python train.py --num_attention_heads=2 --vocab_size=32000 --warmup_steps=200
Below are experts of layer 7 (counted from 0) of a mixture-of-experts language model. Rows are named router (the router's row for the expert), up (a neuron's input weights, with its number), down (a neuron's output weights, with its number) and show model dimensions 32-63. Each number is 128 + 32 x the weight over its row's rms, rounded and kept within 0 to 255. Numbers have three digits each.
After each expert's rows: a language model's description of what the expert responds to; "mostly gets" lists some tokens that are sent to it at least half of the time. This comes from a sample of Wikipedia text that the model never trained on.

# expert 13
router:118062175115135128160189118133145093155127125120096139094162132144159095122150125103095102128143
up0:115136152084151111123147066133056179154074172084176115142081124208119122094115129186133108091142
down0:155110099127077119178146117166123125138151143131180098214138169116086153149170099193121102196147
up1:166142169144179099123125112146186174124091192141135134092079108153098130095101069091109178130136
down1:134135124113186105174152105111090095161111065102115148105156119112140147086077129052165111070198
up2:054146164097069145097135124113109151131103155171122122151089125143120145076144167130123124119113
down2:111132117163127126072110131069175175104091125123090095172155145136138169099131188092142087128121
up3:178137154148123182157115128097134171113071126113104137151125127093114176164154186063139067189184
down3:138146122128078148144174157069165110181089094101123124083154128100151169113118129105146142112108
It responds to: Capitalized word openings. Opening pieces of capitalized names and titles split into subwords, such as So in Soho, Ab in Abbadon, Maj in Majeure.
mostly gets: " Re", " Ki", " Ab", " So", " Binomi", " Am"

# expert 44
router:088101142098123145108125136055108177203115163158141115114132164131169173158087123144081121117122
up0:111174132149178211133115091119077118103111170098106169110135172166122112158051166165090140137124
down0:155130098073194109107103135132131144159159142163153098110161099136153150180108166118147096151132
up1:115147207135128117137081199150140155132143120133095117098086100149176183103178061073145160131128
down1:088140124152125068155064128110145111140110126155088118125119104127202122156153069135052151104092
up2:131093118043152071167125089085089160123115150044093113100156136155152055124086100148155068116130
down2:105100115121145104154154172138144153098135145173065143134117181130128123152130143089097090165076
up3:112121191110094121129142166155069176091077125092148103119083095090156152135101142118093103091120
down3:055128089123191163132099127075109109156084153133186107103183124142108111116167156168088140146138
It responds to: Prepositions after nouns. Prepositions following institutional or title nouns, chiefly of in names like House of Representatives, State Library of, plus for, to, during, between.
mostly gets: " regarding", " of", " Of", " for", " during", "Representing"

# expert 41
router:114142170122191096133112169136096189146102092085134092128066078117105181098127094125156171082101
up0:155122055161160174195097129143093145053144080121108131172112099118113112154110096077124147086115
down0:139106058139109093117058179107118131096090125111137121139156096157158136149078146098185127146099
up1:158165158132174153056098103101126153089139065152029160085110129133138085097136100091136165105140
down1:085098135169113189131129133173149119119154198164121125144109111045129174061139102157152127179102
up2:083169114115094138081072062173144120110127091132125094192105135159114108122130170167071152198105
down2:116042156046076133094114153185110189106106128118096112113116042111129160118115086110106152109119
up3:141099143167120106206138171193105121141083145109160129094112174166090094071173068151143166108168
down3:130125147123135116114127131135063074131107092122104155190128145105087132123148161085162188132107
It responds to: Sports competition names. Words in names of leagues, championships and teams, such as Olympic, NCAA, UEFA, Cup, and Division I in season titles.
mostly gets: " Olympic", "Professional", " UEFA", " NCAA", " Championship", " Cup"

# expert 26
router:081082130087097187141195111175130062157160129086145210062156140119110072138081159114140141140130
up0:097127102119129155031103175081104107092076120119180118079078135163132138155122122140098099141194
down0:148147122163100149140115095103135103118170125109160118192129166127200150144175112097111089091224
up1:125076133043099142174086114117093084143118139159111081124098212194160115099075145150178178157133
down1:066115138125086171088151135159148104167090131193182175127087147125083101154178107138135084153066
up2:146119144125170108086136137107148152204074141154135118171126125132107169203123115116080149124149
down2:156129162145156145181123126155106187119180141126151149162079133137141115099163132119132177118178
up3:134130096102146083187106174139172083163168114167099169129108106108117078105120116100145175122127
down3:137092154151171125107113101083098114114094119102185149143152134179153125114119069129162103115104
It responds to: Physical parts and objects. Nouns and noun endings for parts of structures, machines and organisms in technical descriptions, such as cell, roof, engine, tentacle, front.
mostly gets: " cell", " cells", " roof", " engine", " floor", " tower"

# expert 30
router:098115167087165120121135152140120082183176087127122161131111124163120098071116103131099122153164
up0:140126162194101128126140106126082116124096121130114176138111120132115139140084171158141149112119
down0:085061109134189085141090147120131219176116096107131156117111164178127094146143117098088130122131
up1:183113150178114113097130152129139072043096158102146138102115114136081123243144140118128094203112
down1:147101157126090167101140089094063118132163083123113096134108114106148115141084129106155198115185
up2:071137102131148159172180090128121067149118079102129174090170153106055095172114172103140114153120
down2:127095195107094140141164102191168110099128097135049125080116113150067107146132146108078178168156
up3:168104140165153102133118123122124088118068117158085123122095124129137171107145097130132139136138
down3:124090133070178130124135076112129102108124125110170072100102161140124154131166128170144110138133
It responds to: Plural noun endings. Plural suffix s or es attached to nouns, such as contracts, tribunals, changes, eds., in ordinary prose and lists.
mostly gets: "es", "ns", "ins", " changes", "ks", " plans"

# expert 0
router:115085159106094194125168072129092114090123069155066148111167139095057068194136101127149184134131
up0:163150063110157100145081132110133128091098071106156128094170140094063152104071144079089102093090
down0:101097060078113097118109164106098122139166094134183139131121095123139154129139135130141082156148
up1:088073073195120128144108121082148069096110063178104088111114090070126152125105109122126104186140
down1:148109141108126162137169175152126141167082145100117069121154133125115128097128103103161152118097
up2:090130071145157137131074087117166155156133149110170113148171181161185151120064179182171107122053
down2:149084203059182119129095210152136168128081108130105132165167114104117141111136155115124147105107
up3:139159082075090120087116144133104093188120058138155070066184158133123098157077222116147139057152
down3:141087145087080111102128127207103154104168084119153196111096099156135057090141151061152091125141
It responds to: Closing name ends. Closing parentheses, closing quotes and final head nouns of proper names, such as School, College, Street, Party, Regiment.
mostly gets: "\")", ")", " School", " Battalion", ")\"", "\""

# expert 23
router:152113095105113097122174136092091130135117074113158181147172110172148149130080088153146148119156
up7:130146122178092092135129144112102145136166162101117129147094130124110114113134136088148135069118
down7:157133148149121179122163144113114174145158128157135129142096085154153060138131164129092148109129
up8:151143121111103126145132106126152163163167176093140101142113128117148100168060120170107123129169
down8:085099101135112154087175136133113131133131061096066113164163144148113103170052107107150122155140
up9:149112160096124118044099097129196143150108125146161158100113113138141145137105144131116088108180
down9:143113088096167127130122131128079150151110184150081106119127105188181138143116131134099146116097
up10:129139143096134063145136101144036149090153134071187141155094094105069100140125132080154104051132
down10:146110106149143151123106142055171123063115114177184156158164090206078073115142085095154103176157
It responds to: Spaces and opening parentheses. Bare spaces in table cells and opening parentheses after names, especially before "born" or dates, such as "(born", "(18", medal.
mostly gets: " ", " (", " medal", " (18", "    "

# expert 50
router:116167140163150127222129124140089110120122107134159111155149177150107075222188122178170079142112
up0:125055092110159116138113147127121136159084096118122108059088167081085120138117099091085118166185
down0:137166080100143136143067117141103111146144155065118118135115082094143132172106114078166116150141
up1:113058090183124030112104095089122106063128125115155113162097119122113130100110088163152109129088
down1:143085128148103121142064156122141104129140091132171075202111056153134106113181119146137151116134
up2:100121129132121132133095094147099073115122166132083146121132078111062148136177143079151157095126
down2:107179104174143088196095120125181130159082141052145117078108155185098102169189161138115125090091
up3:108166146154126112164125145083164099157112116109121156129124190144074093139141115083094108124143
down3:094082091098123092141115142133134170114169084150117122105112184125134149114144106139117134146116
It responds to: East Asian name syllables. Romanized Chinese, Japanese and Korean name syllables and other non-English name pieces, such as Hong, Kong, Ko, Ka, Yu, Tokyo.
mostly gets: " Ko", " Hong", " Kong", " Yu", " Kan", " Ka"

# expert 25
router:110091090099143135115114128118140152138137163140182156080133175109177202069073157147102112162097
up0:083152092127086060122116073103135145128132073108150142105109120142189085051212149057117043078133
down0:149077127130152175220098133092127140142172130118108152161205096139150097111105182099090195143170
up1:161125130097110104114109183069128172076074107171148123123095151109168152145090063162131194058146
down1:095141157148136170180087140140122110098128129104115146059142156139102166080218149107151131169126
up2:117146129151183101119105142170152146182197149193082040137142083110172122130180118083185120178100
down2:103167094122114141138178106133129130200096088088148110130099081130080153142141109153126185138099
up3:136102126100079135123154107089120144149142096119069150178108064133105127140118135124131094110091
down3:141140089116112137109130139115169132121120073130149138152116100077156133166148117121120111054060
It responds to: Prepositions after verbs. Prepositions after participles or nouns that introduce a following noun phrase, such as made from, organized in, rendered in, within.
mostly gets: " across", " like", " inside", " from", " throughout", " using"

# expert 1
router:108175144100090165168068081157138081163129128100138130097148096135133130150123101130105118134150
up0:180107117115095184147131088052137105122076099086104125144120163093108174130107147103176128072060
down0:157146107144095152130089036066089087143160117054120150159114184152166120097125088139100149127121
up1:079155103183046116110126147118148125162102149142125136140150114135086156121149104101087196092146
down1:153123156165175121141118128124162066118141068128118141153154148108097111125167144141137134124063
up2:098172061117083108119100121116146120106099157083107111095109138119164156126125201165128072169140
down2:068103146108075121113135109116117093140115149182144132112101111155070138125099110156113127089159
up3:081124147156131085136065094132131135118134155119168170147134126082135180157173182165128198166096
down3:171141148117086152159135105191068080116103147087124098120092118100108085073120145131185199062151
It responds to: Foreign word fragments. Mid-word pieces of non-English names and words, and slashes in pronunciation language tags, such as Cre-mon-ese, Fé-min-ine, /de/, /fr/.
mostly gets: "bil", "illi", "â", "que", "ire", "gger"

# expert 57
router:142119153063121097113075079197071125151130138135174132115131138104130101107136089192125103181152
up0:111102166088077117105111163174092051129123143173144123174084127113153096112168131150097103144188
down0:067125182135116148098081140130171072114113154113144078106150109150062107180126152141105173119118
up1:117164162113100166139145141128139138101132119144120127166177143130148140136134163103064128172124
down1:099088081057103108116085098133130148168104116119075175113128161134160146139146119169094158136105
up2:127148124149125121070138136140082106135115186103143098140164097141048065117168147123084172170086
down2:091098119141093149166137177163111140090082148092071166136186112086138127110095143102087172198059
up3:096153123143154173102184156103071170177101108115083156132148116136151148121104176131134191121140
down3:105175136163114166195139108091111077098128126201121137208127075127149112150095128169140154082113
It responds to: Apostrophes and encoded bytes. Apostrophes in minute marks, elisions and names (80', d'Affaires, D'Angelo) plus raw bytes of Thai or Japanese text.
mostly gets: "'", "’", " medalist", "cooled", "year", "/10"

# expert 43
router:127073136085110102172140077115156167212103105113122136105101184054166153159203081124153111103090
up0:134104111104145154103147143125136144118123087170164072098188152164108156144121139095146119110158
down0:210128158154057135162076136136113114173144110141140062141109128165153165125091134092156110149109
up1:107159166117153145115098086104123095142051051164045131108125152106157105122175146171141130153148
down1:103136147121122138129104173126120110128070072070192174155133153105195120092165102142067171161090
up2:107151112183099152065095077101132182107149132101190204139113069077135077120115123137112116128107
down2:173154178120034178175068142095126103135144143085118114162101132176139135068152164121151072148124
up3:120063144128104117116145097151138136180163185152083113113121192076213131194151092100191163170144
down3:071148157161142119097050124125117134118113128149094092102120095146153095108147115145150175133097
It responds to: Prefix-like word pieces. Prefix pieces such as pro, Bio, Poly, Over, Under, neuro, often after a hyphen or inside compound names like Micropro-se.
mostly gets: " pro", " due", " Pro", "Pro", " Bio", " Over"

# expert 19
router:140130125118109147184172115160054137088045057174113132121107148117093161127141075156185223150096
up0:116123165146109214151128168110110156056097163141142181104167122094115116076149090049118125157146
down0:135105106164126136150131136108170103148152143098104109129111101134149093089071134088144029097141
up1:131215080168085098130087096138137127097070185142139112133119134112074177134113110143131146116197
down1:138107120129121079150160178079170087125110096134135181108133180151141130142123139041089121136126
up2:161092097136107118131145136152175110074096119113037107132091104084109115148109177114153131093114
down2:102094153136117124136149084105096090109082099161175142131118128118130121132123052119143169076165
up3:119120208102144085112106148097056186070110131129104120132133096120122104070099141134146153148152
down3:134095186160149147147173162147138125134145088120128079172140060133109087162145096157125124121089
It responds to: Numbers and company suffixes. Years, model numbers and numerals in names, plus company-type words ending names, such as Wonder Woman 1984, III Corps, Records, Studios.
mostly gets: " Records", " Studios", " Productions", " Company", ")\"", " III"

# expert 33
router:094121148141053148146156164143129094180111128134102149077110163169081121172105164146146148131112
up0:136128089112076142186037130148177082043108136132117086154167146086180090108160095117105061100149
down0:193151140143156137115144140138159091137089117113126129103103165094120081165154103142109171129106
up1:095128142117183098135135163095118118072088083184085064147186117099161131146122105104090124107062
down1:094112108161097127163125161187117110151083137071148144198155103150088144045115125094170099040129
up2:145105081150116138153145112142151178104103173075171135050083166164154113137095209124088114145170
down2:117122039142135135170115108111123114107101137116120150156179142109161157185156156123168209090089
up3:167160187127085093120149108141111161124113080147103119162136114116148144098174131104176150063156
down3:177150097086127120125100172144156159137151091142112211101169095149174086134135144090170111094128
It responds to: Technical plural nouns. Common nouns and word endings in science and technology prose, often plurals, e.g. systems, aircraft, cells, receptor, neutrons, vitamin.
mostly gets: " engine", " aircraft", " cells", " systems", " software", " animals"